config = dict(
    num_hidden_layers=9,
    hidden_size=128,
    n_experts=24,
    experts_per_token=1,
    d_expert=64,
    d_shared_expert=64,
    hidden_act='swiglu',
    moe_layers=[1, 2, 3, 4, 5, 6, 7, 8],
    router_score='sigmoid',
    normalize_top_k=False,
    routed_scale=2.0,
    balance_loss=0.00496,
    balance_bias=False,
    init_std_router=0.0123,
    lr_router=0.000822,
    num_attention_heads=2,
    num_key_value_heads=2,
    head_dim=64,
    vocab_size=2048,
    norm='rmsnorm',
    norm_place='pre',
    norm_eps=1e-06,
    positions='learned',
    qk_norm=False,
    attn_scale=0.125,
    tie_word_embeddings=False,
    parallel_block=False,
    init='normal',
    init_std_qkv=0.054,
    init_std_o=0.0,
    init_std_up=0.054,
    init_std_down=0.0,
    optimizer='adamw',
    learning_rate=0.0019,
    beta1=0.95,
    beta2=0.95,
    weight_decay=0.087,
    lr_head=0.00853,
    warmup_steps=247,
    schedule='wsd',
    decay_fraction=0.866,
    decay_shape='linear',
    final_lr_fraction=0.0,
    batch_tokens=[32768, 65536, 98304],
    max_seq_len=512,
    doc_mask=True,
    train_tokens=542400000,
    max_steps=8699,
    dataset='wikipedia_en',
)
Below are experts of layer 3 (counted from 0) of a mixture-of-experts language model. Rows are named router (the router's row for the expert), gate (a neuron's input weights, with its number), up (a neuron's input weights, with its number) and show model dimensions 0-127. Each number is 500 + 25 x the weight over its row's rms, rounded and kept within 0 to 999. Numbers have three digits each.
After each expert's rows: a language model's description of what the expert responds to; "comes after" lists some tokens at least twice as common just before its tokens as in all text. This comes from a sample of Wikipedia text that the model never trained on. Tokens count by the router's weight.

# expert 22
router:458465487487505522480481481482499465499474451478456514535480518530471525492505555477475543547442524519484520504498491469469504522487491489477472498524512513500532521488505516484536509523501490491490479542509512464473523527507471493490534486470515518525486520488464504494543445500492497539504525507474507510513532467498505520522493492462474488490512442500556477555499491546484491455490
gate0:518488523488493480547480545460478486512477518505547504497510528547427512452515525446516532535483498508494534506474490489534518500459514491484463504500538506504509448421480529549528484491512504511482522516525503492540491500497514489537489502516501529507489513514488518481512527556492504485480530560495452528512509506495511527454514478514484499484533510491489516482503517511514480503486
up0:501497516470493474474465525484515529505519496451494481514517496543484475492548507517525496477513500505449506508495493513499523524521566475514464511486561502507524506511472509538536484513493508499480513475478502529480506559526444508553455523504490512512505484515523468477471475478466465554492516564469460478535512473532495478482486501506503479502505496490524517490506538516470506531469
gate1:460511474498476548486478486431509469519519473500483479536501527492518490457482536487494494511486516503534458483490505505514520474497524473491471474510482499515525525498545489474541470516486538553498520495495476569488529519513506449507505513448524489494463484528492479523494456465480504487483512471487460513479430484497506514547501503493510508496495509514536468504511475539529535483508
up1:476496536509511485530518489512490566500479478506484558468499533552522496474524478466520480466505474503508503523479518494532500526488492529492500518466483502500461469454465492477513513506498491456503489502509487527490496476480471483477470531560488487493565464526461482481511446512528464565482519549499532501480488466497512500517520515503555497502539476502489488504505495523475508515521
gate2:473471522490493457500470494434504458523490513479470536524484502483524508494456540499459491518462513508473501518493497483476506520490485472515475507531476511517521487510539504485538536450517506485496489521472522496530521495481459489481521518469510494500457553484489470506567502456517522456481502468483494498513508470530470532564534503518484494506495487494518487513522459522491534452518
up2:466513508494484509470489473478500501508505493476466464520477465529544513505506491488475458479472504491465459538511492505491519516474494487499512504503480502518426498504486475543552492512518522548497508492494487505468510508527492504598488504505479501514526442463495514503478483517475498535470496595462502520505487498512507480473530518475522512485510489513522474519461468490517496496511
gate3:516473493502485533559457480509484516495500520512497480513489520490440510515471538529511488498501536515525497427478526493474473417509503502487477470508541496500498561507512494529476515521505512481487509531509515481482520517497488503479524532473514507508474485520493515500504504462458513510469513486508459505515530499457504490482473498463530550509485508519501556489520471542509551468538
up3:525504475485499501497469513490527467511509546544486524446496534472489501461483485561480502495463502461493487479496473502496509494436510525530519512500518505491487453493495523505524509506508473501493518492463507519503489477480493525487511568512528492490479507522501497517478500487473533468523491489463515509522406503520508492549463464518513488509547546492530514465543513496488487516541
gate4:507474483499493564492471486510473466474504526515541484479489490503417482482505509478517508479497505510506481460475506506501485496530498520473483504492512499526502481484543510531491494493473455564499502509499531502458523531503508528547483515529545439494497463483531513483485482512499465534492508509459497512519495505525534507485514438490517530513531504517522579478479523510495501487535
up4:509543515501499478504571514571482533510491477466462511486490505505523520548490511524523504526537520495487521526478468507521504519509506515508563500500508489515443486549464534487451500469509480530503507491473476524497499512503528519508486456486504527504480521517512494518487533476500512523493487430518528481589509539478474495488507494492505499494493514472502512485495489480541467511481
Letter d and particles. The d piece inside words like embed'd'ed, ad'd'ed, in'd'icates, plus particles such as of, to, in, out, into.
comes after: "ed", "ing", "d", "il", "ten", "n"

# expert 16
router:465503478437483538491481483471466459519538495493498518537507498508480522448490512488478515466513510492445513503493442509513491547480490480465439488554562503504524490504476476522498498516534497485480527499470470497485523510484529547453502512499493517503501500481503449520511520489504482533498495513450506512476511459511470560529515492484494478510515474457486492490521490512513511476527
gate0:516499494480474500492466499494477466486465492521489511527495457505530491480514494511472507535491508570464492502515538510500474523521504480459421497501505512489515509508502487514506478510499520483489475561463534457524480474506489518491487436516463503508453521491442484486570482509478513510488463519508519473468505502511493503483485530536484486504457560497516459499507471481523484505486
up0:490535507548474509504487487480503509491475498511476503503488496498499480499544514493488476491505514532481519500502502516498471520500502473453416505494529499510545507525527510511489525497496513501475475534484534465494568465539500495480472456520521505523452489459489425504562472488495509534493480544516518495452515493519480554522508524524480472512499493482507509544515496494511459472491
gate1:473508515483454535530492499503550475480525476511500515519499474517488512517448482508505514508496492490513464505497485503436482469461481493471471500536508496508565532468496471516505503511504556470527468535481485533475482513455513530476528511474529497489472511492483535506446525519463474500499520495494457516491518501490494481519492531522465522512502507534485426500542440497503510507491
up1:523455492542493476505481534470453537495519481488506475493497500513473547481477501508489465531501503459550499495476474486522503497482518550552504510541480503527468492521521500553532491492498523523495533503533523520536507492528484497525498484497494493509553484550553483497487510541495536483470536519548497473545498543506492525504514506522486490498437512476508548501481501515515502481525
gate2:492488549464499494481491492489505513482512474455439497507478510523504500527504511511515511572514496495499554501503542496498480519474506514535491504509528501473526544540548467486494511515514543503491502513487493514455548480505483475497529510474526517509512490490491450513534512447450530523472476498536505467522534475451489461515457548451516494497511496481514486520509488540512484492504
up2:468474495515484525540467516492498531478502467484496483519506512522512521550543497492511499522498467574523530504484494488512488500517465514493470492506516505509545525515470440540447495462507512478504497513482462538454503484500518505487471425475500509506513522524468472510493499444517511502511496514534478458498527479480500474479519524435518523502477521493521522499481467508506463496468
gate3:480488470482505455501499459502499466522525489460514533494514478495514515449499501469474448510501489516517512560432507519531491494508544484467493491457529510510559496505483531442455486510522498466481501509494514509529510500501530467468526525491507488516494504472505481466514494504502476478510502457519507519500493450527488512556537464497465517540488489516478460451468515497504493510513
up3:465538559498498478522532554495485497499520523518515497507515520489496518471487504527534497530510504483499533491484536500476499535485508477517464504492528500499501512528508483474556484512500491526515500532502500503479475467573517475454543503474507525518489499487497485500497489478457500469517524578517512486470533503442486480504444516521470490524519502531522465503512463496507500499570
gate4:500469514517479499515488493489502473482495483509496530525528483494473448534530499472493492476521490488502544550425470485516490482460541502433468493478523511488524482523519494478466488479520486491493486502492492495488538516497487487507510502493484484514492521469481479491527514530478488508538540500507519521502496416494468506524528512542463519539534502539431453504489471496511510504470
up4:522481476488535504475473476487511473493535509510506481483443502507541527532418489502502463500500497503500469475524502507499488478516479498529521516487491487496498481510505502482486499493468515466508505484507516534509512480494484534460506507504537496488471513546512499524478493410483553478486528465495513495558482510469510496529497489506502488539489529505520509464589498506472531485550
Capital word-initial letters. Single capital letters or short capital pieces starting names after a space, such as E, O, T, I, Li, Al, plus li in alias.
comes after: " |", " the", ",", ".", " of", " and"

# expert 6
router:462482523497479476491498486516508463517544446490512512523473501527473494456518520449462497502497528497486516467489457540540521501507487482476491512550527510492496473514477507512503544497523543489469526494502449483466485479477484536518568512480501505488492512475514494524544467485495505528519480492452493468482502507483481464474507502460515448489467495487514452511456490533518530480518
gate0:518479512479466491519466551467468509511503475518487458538520511516489511487491501495495494497542514485497506499459527454534511478504506493495501495523520494483541496485554483517500512505571504474475482469498464519451513502473479441529543468496499504449494510512524476498518516524546493507505520535485518466466488480475514518462522546511518461453539515487520489532499465512514552485487
up0:473528496533537506459523510540494490488491515462487497485454512491493455486518496498515504481491494524478470527518518511510514494479491467474489481454517519493509502512468515494528504509432465520499547536499499499524496500522525535503511514467520512575503514473504541496511475511476459489485508493514500541498508471542472532504498507471481555538461516490433528474510537484485449460493
gate1:491466543414473513529452487451502439549509448512511484544508487499506501494489504500463490493541500494516483487504473485483476519517550461500471492495549494455459509498494513482499527556499501498482497468491484516474473495487535503487528496460444510487470532504513505505491483472543453501483506489493465492519506493499507497500503466527480517476479472496518485510499546502496535500479
up1:493502513512462517489517539447540508504506523488537491542483484511521507447505502477507480517537533457487548503502507528518476511501484513485497513520470491522504500530517487520486513519457521476477517531524495527494463499530545507507521532497506467497504518508524513507499457485520507518532524515485426484469487506424483458478515540492507493511440547495499526489551465519527493501487
gate2:502524502524479514485499521511522514524543488493467460505476513510493478499475465505476525516473517472503525446500498466494503513510481459480493506513496504479474528508511572472500537577518501492480509472481491490494466573493468483468510517486507478505506535463510503484495516541496507530467473467481501489486502456478487533474482522532537493515508477491475515535541498577478483475479
up2:457543556511508495504490490534492554501515488501477516466499529508471537511509482482518489503508504480449464492484483493529508501504473517523510515475481505495451511518513485526492561502506570520471495489486480475481489512500501488454520530499552499483465500453526529486523488509446523549505457488508524503455479506463481491486506564488499473514475509522478480514443523516496492493506
gate3:519538502458502510514526487524524496517505478497514501526483524487492515479473480509507478484491513477472531499485490506505512497453510469482514506479505502509494492483498444488548491499477492522471554462496518502501505514501501502495519524536540530484484466507456534478512478508486537557458572525483520519486563471521487495495447500497510487554520467523506543565509489544498534527487
up3:513453503528519518503522522555480450499499486495509496475500516495428520494472444470504449558490513497495512493530507505499523488500550445480492493525513513474543468505509472511500548514487494474485521533504497543483474495491523529478531541484514504485517511487519536498496477529502507499513463506474479463470513477547499495482499508471473496497521528515485495504510460515521505492418
gate4:490517451484491472450533490452512480545525460485507517519492524501453488482462503480444505522488525471457505503543480488498482490520503487474450505525507496488490493503461530500473484468510504499465525465502480487500456524497531551508504514461498512467492536490550498455508535493474480471501504496478458518499560482522521485477529541487499489527483513484470523514473535519493532514513
up4:493476513493470540568477484530481526477499544523499501493490510503484501558532510518523509502508473522529517508448507516491521508485487488530516492477516509496499501500486461505526534532500490494529485532499503503482490449480428470503478488489493504549516471529421498532497461512534512540501508503526553490517468522474474525533490455495475509512518472522528489486536479495496479457510
Word and line starts. Opening pieces of words, capitalized words, pronouns and table cells, such as He, She, New, List, val in valid species.
comes after: "-", ")", " \"", " (", ".", "="

# expert 8
router:505482479501495496479493509521514469496501470513461492547503529515486486484530504498455491506530550453509506491501472481487518510465539517479415477506549497455501549440487493512475522484522519520463537518491472511496471529496471489496540555505452515516485524519533493492506537503478523511492477515491505514499498477529526512536458508499464532537489532497492480548485507513519505472517
gate0:479502498469543497548497501517563489468489523502462494537498502495496479522514478468462516524482517486533502451503476492469545515461494509465530483486480496478519520508513472461489524485524480489476517508517482502506505508461549523464546511539504452508446484506502535532500491523510512519515496518510492484521507557544517539475524483525543505549472537543516495471502519481528510501512
up0:509477505481481452490466500477451529491442507491501483459465505508515543470488496487535493468453494508489488467508516480457451525529467509517486518512503493478508477510488491500474456510497467517496484511508494517472514459513518502458401506491520528509532530509538515509467498519503467455500533509502504489521556476504485503487460486464487465529518509496521494522494477473486514462514
gate1:506561507496533505499512506525529491516503457484506499525491543485531489500486505502494496442506503488502496523548466459488514460458515502526519494484495498488498505535493490494539500507483509466452523453528524516520493494499515511509512447500475518476485527457523452447515520488573514543490451502474512505546532501492547479503517496496473514499520502510492525525515464540484496506555
up1:501496501502532511531484536464507499495525482453528507539494494483542462520438513438533511535493525501508501496513545504549491463493465499505506504530515503457513512508553464540505472544505512494550469527546491499516514517513507486521477480479511556498505441503492517519483499536468536471478481485486489523483478499485487497482449536492491480475489499516539487519488509494523512467482
gate2:406455510488495468485515513536467549516482493460483539509485540490539502539506503515464487515501508524513504501450488508507484522547482518479500498490538494457496505496465487513489524517507494479508507482492495453473518497501507509503503485494479497516480497513489506444511479509508446498446499449502474474538481494540468515510438518474471500498540513472507492497482484490521545458495
up2:514537490554482520540485525542496475480504525523509534508482514481476511482503492526515522512480466513484505496466450514572512489508507530487496503498508495514460518456493502504450545474494458517499437526510480448515466493519529478504505472513490481513482495487508516503484489519483471525515481501514517490447483479519474534534458465488447491492545509490475496477475484526527456507460
gate3:497486520530481529469503503525487495504478522511500466491475500534481514491507502505553528538519459509460493437482475513534470535493500503499440506478587496508491535543462459489497496453520490480472512519477465509467488510509496480523509486489541515505466530558534494504491525465472492493507492532514535475516500522481513473480487496479484500507576507479496495476497529499510501522509
up3:524478450532538482528532495521501493509476484487496501500501533504493501512498489510546505517504503475480464530538493478496494515451490473538500502529483503572493509548505483524531511501512502494508474518541508535496543496489484485509477464507500544513482505452509487500491510514500526475531528551513491462483548469564511499522502505560514507489466539540511498541539467480511452493509
gate4:449481460491448450470508479523530488519497507498519500559476541499479466527491506521453511500482473513525543508475494484481518515520497504492496467500475490508483486469441510478517549485498486519414490485514503504492493508494527475492485507507459508518530510520498498493504529465530477435474516488516492466532504483521456494497496450507503495561478501511490517495485470502481471467515
up4:531487482492529522471512481504535459492535515534477459491500532465502522475523554489513499466488502464508457516512447485504510569486508464497516499487502498516504480571514515487528482474467540493459490489506515508516485472494495491542544498519505494495503521535547489440519505505497507466553490547488520508497506536454484493530528501466503487524525489497493506506537485488505466511466
Vowel-ending mid-word syllables. Consonant-plus-a syllables inside words and names, especially ra after F (Fragment), also al, ha, ma, as in reve'al'ed, Brah'ma's.
comes after: " F", " f", "f", "F", " C", " B"

# expert 2
router:520477487447478523537534484496471473525539466502499479500494542511508481457481550455502509483469525476478555516523513484457526504509535473506494482561540499482520473465504514468526528552542470504470521502510465487503494487492492522479531527497507539526477534503498484506522487547504524495531485491486528503527513509488470548512481508475495485472515506472496498505526511467499508439514
gate0:493501510513520520495514443512539498535517510457522510506487447495487510439477518519505481507507517483477499470495503510518481511519536507503501501481530498500540511477502459473522534489518512537473562518493516503480545543478470528468521510479492481478509492514535453482526518494488570508472507467503490508518464495471499515551459554515483530484505443460483489502497479508482546492512
up0:516484530527490538499517484456504519561499501512546477497511480446451492500513526488493496528485497548440485540506510506517479505490520516494485490483505510563459510494475484454480451517513472510495511505523482508496475494549527467526495457462500481511486509488525470505503532550523503535515509509510504523470505518489513543500527508449447480471534510486453509491482501510469530499510
gate1:521468460467483493469509490478489505494547513501478491568495511472467514492432518477500481516481470527475567485509511469522491512524502476501507502535432507516505483505525463490539530472512500500509500495493485554483509523472479504505487508512502461501463497492491520450532511488506481559475489511481526544506506482518496531506490494541514482546482483529479514501496510516436534501526
up1:491485542468482501509543480502504549490518505502514517510484539539471508518459501477520496488470483531504557505519534494524476559543520450508501495500510497476499489491502495462526475574502483521446487511488520511475511436462497522508472527546531496498536502510464505487493497518495508513491524495493557484498496547515508541468470497490521458526519488522483535485496495494456498506511
gate2:519530515443499513493510449476458502513523486561495515489510510470515511494499496460516523467520494496481520498479475489491486503494524515472502488479521505515496470493477475506485476534507515503531513555514502459425498475513528519482500539538514551494535521511498543481484468473512507479498489529492501452487507500520460478541505461515514480491545479502494460433464475518514500481545
up2:497484488530503507488482503530502509514497494493528428533525486540518460523486524469496478399492498503492479483476507490520513508535495471443497489477483491489532506475476477519520512489456481520515514494502517497498492521504454524525466526467503444499567495530505532484464503498491471489468521505459477495495468508512488503489461468473483506480487457487548488501516494516478489452513
gate3:463509530505494491481504475489506513526484518488459493475495576518456472515465456494498466519550520485493467544480495478468478530472520509481480485520543481478480509503551511502524488452519509486500490532494476492503475477524502509492556526503484508483532502521472461497493523511471569479520511541555497496518504506495474482489483516508535525526538504480502511498536469479458482462498
up3:458525491507490518500531458470473511529514508514495478494502530537462505435523525474507487482514527491480507541523490469485515505479550514472493477526522497492475490494504547494498511496493495488461493482442478487540508509490531552501526521475494524505508535503489507516483495512485502520518430534499523494492495502462485535494447492478534554482584467500488537529495476509504518501511
gate4:523541480492488497444483473502483491513539463446535501489516505546537477522489512484489461496499501535478519506502538477537503499478508442513512481516492504505537488521508505520537519511503462479507505523536489526492499517461509486486483514479500515491506513469506449429526515477562551465505495505484501486484525506504516524513514541485497521503465534512498506500504448484531472430487
up4:526510460513509488535505496466509522529544494519517511498496538491530508472505483460519522519502501483523486534506482500524507500509515502510489520543508511511509485454470520526530466543525517496534509550502541453488523488524533553527508489460548530494523464482490519506482457511486491522469523512491531542452486509471497489516499513552523499492498497516474464499492461528508558495567
Mid-word Latinate stems. Inner pieces of Latin-derived words after prefixes like dis, re, con, pro, such as dis'tin'ctively, pro'ce'ed, con's'ists; also line breaks.
comes after: " re", "s", " p", " ex", " con", " dis"

# expert 20
router:509488521453491501472497506490476489503524476493485514504504488450495483491535540466460522516508543528519481538461521496508517522443461504463491491476503511480491509444500512494502497487545522492455499503488499482525517510466481489495555495479492553491445521487480478467536510531525519553481505520499502533484549448489515497485502519496502517509497525501508462525467494555539529519542
gate0:521481492480513517541473552512427483495512533488503480559482496497529480497505538466469498489490504479508496507477452475520475550492513486475505514513517502486532509485535521549512491493505480474506502499476527504490485449532505515520504509509477453503528499547514448448496504501543469493470513478494499462539498513556495519514510475470455487519518531508501472495534455474493532527496
up0:557536473480505513480464538493514494520522476477504508525503478492480490507510500488469524489522541512505447539441501492543497453492495503423480500476533505527483541492513527505510488496515480485495518456486522473545486520517463493549511456491470504512537534546491508470484510483482487524449545506494506526485501445508495482492529479505483524489499505463492480482500533532493527509495
gate1:458517530542522487486506539503475481498510504539502508506533507519475526459509521449490491551519521512500488473408480470457527531511503483454476510486530512468502511522456509515477463511478513531506503527516476505468480519498508506487529511463497508485469485468468466511484533474456500485511491556505517529449461470517505522516495488510489501508458502536473494498481476535517498503494
up1:474483448475525499534462459465483498478486506493505516516457437489486482519529487506509512524512525528561476486534497522497484495562476486547490495503507488485532494473524499540516517556492494478488490488481534524509467518470473509515482501526509512510501530503511472542536468483461516519501530500506480455476470526480544514459451496518500493499509509480514568498490522516497535511503
gate2:501483433475499502524489469486517514506476461469475502524477461472514465532463532503509535502522496517489519495485455495491452502547484528502531499479477497498520465496510475494485487492529523487497478490472493523423523531440494492498523463485498481475526489526474500492518420496518489527536493493499512471501493534491527503528528510486532547503472449494481533505513503518464529510494
up2:471507498488506522528474489492576529521475425513493518517494484503515528479581560450482508479494528508499512502478524498505525441508458515493479496505483492500521485516542511480483522479497503489482496508517491502485529546426520494474474472513520521517476496475533525511485473489533490506502516504501461544537509493475517496491546477514484511502490509541545505519486501493530510516496
gate3:500487486516500477477512496538517508515494468503519546471504485513438527540517459460512435522497463509506510508472525467480505491517494466501479496490486496489534485468497506544491475467510478532502520534500490469521522471479496485533490525508481471493480509494547502495491497477495482491520527521507503523463539440526499555509470476484489510591505544482473492455507488529508495489525
up3:510490438509509504487500483497483480477514507524509449486489494481480489514473467470521518490492486514526488499508515495493484467508529472507492478488480497524516487476525475538507476484488489454483534491500496487553462444473459488507530498540477502496494571523519456514513485478527541481512504466495541514493480487511506507503548466516475471533531564513511500450578528502518491491517
gate4:494511497464478485499518509491479494502513512479462526525520503443541538522499510498493491564555467515490510488529457490516507522477459500504530497539515507465486456487448500489544501544525472490479495532494444510482522523494469474465498481468516529535512528509474475536514519500506538483469522534495494482476502495465495512532446499527503489508521494496473509543441468507494507517508
up4:507482493496501472494498475507489500500460492487460492548520511473516495486516542456494486521532509485482469504477478532510504525496497539476517498450473493458490474504479463506496490480538514492446470522482496510486518498507511463502526495473505513512493508460457455453525486544479532508431498507516534478462476480528487519503513488479526501504437490527552509528504499569491521510542
ch and name endings. Mid-word ch pieces like inter'ch'ange, U'ch'af, plus endings completing names like States after U, York after New, Church.
comes after: " U", "n", "ad", " N", "N", "al"

# expert 9
router:492457497476484541482486483506518474529511450475458539544473484473448489467508571484480522457457505518463491499457501496503541460547476486447494486522516498502506476476509530505465511493509473464496485479500464491476542535480491522504508484498515512505471503523523488499512514515473493544513474494469527527533489511494485512453528461452486515503531503481477497479474513510467488502494
gate0:517502477501497569487454491483526500527538504514428500522498514540498500535506477516416467525542516467519485487519499508513501483481519514547513496525476494523468539490490534531477498505503527488500542514514498541479515506471529499519505488492522453460529481503500533497489523500519546516492513456531502488529498489501470512475532519515491501505456475470510498497499499518516536434500
up0:522452462512492449520500498530508543483492485532511505507505524456505443476494480537481497497506509476480528513529497518518475519479491494511487487514512495486496585487540494479490534492506452538492456479476493517475496516526495477481475495480476498492532481540522481470497481515507449522504493490514498475498511502475548474533573520530539492527505520487533460501548537512501523512492
gate1:514491490515506502503508460521421504490493469511512494494520525462442499470522491493472471482470479516479476467493480498512481472533533500483521463502521490498500514520460485474537494482486437531490519475456467467486498504533558491497518510529508535487504544557519527466480511565497481512542496527485500499509496497508505504503475499461434537489499503480482521491497479472471496485520
up1:516537531492441457485551522532449488477493521503492508515522500485497453512530504518501495509505497511499495544479456500469490545520483494473502520495457505479545504497456471482502494475507537477546454509491493511482499507525492455491503530471501485488524491498470476505465493494486433499492510472539532438473486465567486513498501480492501519507516466490505490508488531507459498524537
gate2:505513449505502531512463510474489508509535498495534465491503490475478474508514485491494512483493496475503513450524548511539492462500500440450455456488525506499480496474459513506463473488531488490499498480479472504493485503513532565511524497543497508494494504561546521478495463546490474505503497508486511548496508507473521521503482478496479468496489513525493476441424522510527501511495
up2:514542482517504532534503515475519498496453539488499467502508506471446486526474521492514568490484517464512507496513479511476490484493453518510455485474483509498473437481496519463509516509511463512475498467530489486496482498496486505496539501525495592499454528496555501472501491518471516507498497511490539527534492495482495517483476516523484504453516526520471537459497498465539511505523
gate3:480498512508485540490507537486524450536512505488476535464502483516484492462495528491523499458498469482483518489514488487504502516460497488455531480538512496484511484478533488495505510537494486496432523452516434510523544562535497489469520448500508519500492503515533469480528514487507470524509479498449498526504517523504506479503465468523506457486544519485523492542526484467509512510546
up3:464489474522517490494512509480474504545514471513516511496509504534478480497473434499513504508483512480453542508498481516495520496458505493535497469492521500530520481462502512514571532570475460473523515495492501508469477507480532509524469522491454515495503470506502504489514496506533468500479492474483541486551480504495503516568520513475469514452525532498497482477531538486506557498476
gate4:491458525454511532511480470477513523532515443508521465568458517450495433467523573472515529471482531539502492539493504502509477477554478498490492493523504508493512498493517510474491461504515506489494520508533531485488524459475518511542489509476530504496464502541491508501512508490521543514494470488482488498487496514472527502486489479476518444469509464500513502521476525494498525519491
up4:466503491477487496513476483534507595520513470478552539498499506476494441503536467523503507501485449515507479523436487514535465507480533516509508498466557492504535505468506459466525515488511517496528470474509519516498512482484480483476478514494488452524541484503529511485464468503496503510501539516510498486490509468513494458540514498525511527488458486495527497518485493512487485551493
Mid-word consonant pieces. Inner fragments of longer words and names, especially plural s and pieces like ad, ach, x, ic, e.g. Massachusetts, Misadventures, Phoenix.
comes after: "s", "u", "an", "z", "ro", "na"

# expert 23
router:510475462466507538507494463472493504513559477498475491513484528519480473500515526474447505533475519539497499447511505494488517490562464459475472497506524509469520511463506512496499506521504486488489512505530469477447523485487482556475508522479492500519518500532480519495540467549494505521522527508451508496511497449531522525465508508500488494566524516478505500491498519523496490468558
gate0:484525525444513520503518569484473526460515458492488469485501511503515465492543518479515515539497471530494478469473467500514486456508477501481502513450501501491495532478506479477519507524464525471465513486500493488462519529502494469520477474519501516497494545512454489492515503484510524498501535508455446478528470501495504502451524497476505486521453515470473512493492561554474474499468
up0:478500491502498502512518525513482476513491496535500510494496530475489463500566505471507451544458492494440520474538459496505497521529516548492499522512503511456512503491496495461517503474494489469462498509474488447483465510519495453486496533514442468476493513509468530533529492524504490481485541531497454461475534479543518534454482468546523499528520493507514486502491518512478504510526
gate1:484497452509475519470508493480483463477503489513516512495488473489505448506516472479477493484486495535500522486496513506531494492495469500491453489522515499479520462482503463495474465513520477496516495526458478485477498515526555537515478491492469528492536480543459554450504448516512437537501537531501541535492506488517517504475528480504501463516470485492557517485489539508477534501449
up1:474494479480493516473507507506515535495485469473503465522500513518529521530517479534469506461519509496567503516522509495506500498504535508490477503583489500518476490443483477533543487458497525458530500507488487477519483485477476515502475484487511472508488526490473469462512511510457466538453513510534486478496504471535524509515504503508483487519456536511537557494541453523486453493490
gate2:537469535517484524491507465543498509538487490520510486492489500515424529524508530517525583485497516507455483506505495504507516461563462476514476484475488502445459493460499507501450480500534490510486481491530495519506460498478498526467493527488516534506503494531497500455482513498490467477479490501498513500468505496526516533531492506511483464493507494458455535472509527532533488531496
up2:478496513471498468493517511516493503473508473478466534527508488514485452512531448470516494491511442486512539498522452474450468507483529449506528492506525507553516515469482536500488520518510471457496471530528469522498509514451514499461487494496533530472458490487497481498469516472517518486554469488513522496521510558454503478464494493523507507497488455525529490504456495485481505511496
gate3:505476483499510546469510512565518508499518503502506459539488511532455487526494511507509488484505494488476497472499490510457534469543517486502491482472516488479490514507520497485468458485539470545490540501531474494494500501510539517509482472476497511490486479488499499475499542534510491540492474507467499537544490511465489486471487522502490533532492524451471487403534506496476549507547
up3:520497508479518554499530492512521530506508527506468467549483494476502506499537486531562513482511507488499502488499463503505524491510505530488489495524494497479494504514484526534482506477474536545446533532521470462498527480515478508450516536484481496508536528442516529516482537486514478481525468504486519530535508475536511478518465463570465470503534507527513477525524481469504479463502
gate4:520474512488492516502513499443458489528546463492497508501534509482462560499486506548483483491498542491524549495530479487468516534519527497486503517492486515558529521495494493520520524504489503540528527481519514484511463499494486486487515501517488522505537477509470490513447475535529495530540483477469489459462479507533512531514505473482525479503482539499440527527533511493542528540528
up4:506520516496471494508494566471490502493497505450496513533494500529497458494501502440491524491498487482542518539466517511541483504481466471486494500529485507473450495484524479534520566510520520471522531474489512481473515486527484492551452519477516501487499502550468476489500507504520495524450501485502476537483486478499514503468512493531489546510498478513557441484484533483460490488479
Word-final syllables. Closing pieces of common words like ju-ry, inju-ry, ar-gu-ing, nar-row, lo-st, ro-yal, plus words such as town, house, life.
comes after: " ", " se", " su", " lo", " do", " d"

# expert 17
router:456475514486503480515541483519496477513503451494460516537507538529481489496531510532464503515469520492499533475511489491492518545509511474464479481515512503487539554512462512476470532485521518489482480499480418463495527506478479514456505514485512541506508513498504498480506495519489507494538490493491490503528560452542473512514503499505458524543488508477472480529447484489515447470506
gate0:530481549486481507531485505507496499507530490448521481499530484547562501481503477490477492522546510528531533518499510506513503513512499488505473491484535500472496541508505472529474450487532485522504540497491468449460481473523518497527565511477484540499517480514496474497526489521522515525501521510518482514551468471487502450472490505502487513519510497469477496521457512548495564465480
up0:531575462520504512577499492505545501488505489486494489508521457487496474457496514528486484469488553474504505528487501498524528536523511486516512496499487501548490535519496540481476529525474527494529475529485452544540472475480511504514482533535453514515473483496507545505508503507502532479501475511483451487477507469513509531523509520519505504471467498526527532481474475478540482496486
gate1:454480504489520535501490496538543505500509478500497459496494501485485512529481491523509507535502536525507531497469477495504474525523535498483491490510535497548506517539491456474520508520468502510496541494493450496440536488499467555507518545487494513500498520499429508486527457475517501531503471479466493476462503477508463493499451532488502498468528472495504471544464491540453514482482
up1:478472530516481458519461569470448501474489507485494487501504506477473499489478495524485491513492458535496514507510563493475480495487520520497514509484450505477471461460473507526527457517524506471519488489511526497493541492497529458522500481521466499512498531478482446511485529484480502506442489533506476477523514538465515522477458501459516494494495493491429491475545526499515501485499
gate2:522478486503496537488498455448500488500540420512511493564498489516466554498486541482488541484433502499502449497524489492445485478513532492484508480526496516480492489521523509505513483491492526465513504547489498479496520494503466515503463486492540492509547527482451470532500469517524492506501468469477457494510470490511439495484521484531508515494501487480495482498536494512510510507474
up2:541523475472503492526500502489509494516535474534495482494484494434482498506489480483499463513452493514511466477501489510457511459517420484524509495497456505501499521495489488504529560504511556479502467502499475478503486539506488511475511519489516524508499485456504490478491523527503466477518477500471459497474500476514454505481519535522478514539489488498468415479460460519506496461504
gate3:508454489458500516454456484507497457529476477498507515487512491479530506478451497493456496540518497494512521520480535492450525469540493458507513509464481501508495533520494505465482456511526505496481480509475490526521510513526479478468503533464510505503448518515524476541497456542510464526501515462506458501529508464496491515517469485458506510538457525504550516494531542516499533482489
up3:471490508475532503507504512515520503520498498523517477530521447459538514490490529517476492540521459464555461516486503522478502509530494505506538491492526495554526490512537480476533509477502483489531483488483551469513507514528469432484512492491486554521522513464490447524505539484523491478512486469485546535472478473491481495515497502480555526484450493507524523508506507523534507477482
gate4:540518496465493493520505485512529442512527478480557462508508538486503514503469515437476470472497514513527540495492484526487477548502554474508496498512485508490532492522509441488528503515498544503469538520497495520494472473501507508524493509481486472503534532487475455474493492511536494510505509494516506488540514452495483565538463494482470524471519557496485457515517514488509523492485
up4:552483491478497488514508514558518471511494550509496433510484501509513484502499541494525524478489506462540509449513463505487503514529506467499487490500504505491477500503443483492475482514506503467506547458496498535504510547514487546476512526482546478502537537507506486512458511492523513513472425493499508474513512526471485516461478474478503523464484503517475461461506513480505448519519
Word pieces after w/st. Middle pieces in words beginning with w, st or b, such as www, We-ight, w-ords, b-ought, w-olf.
comes after: " st", " W", "w", " St", " b", " w"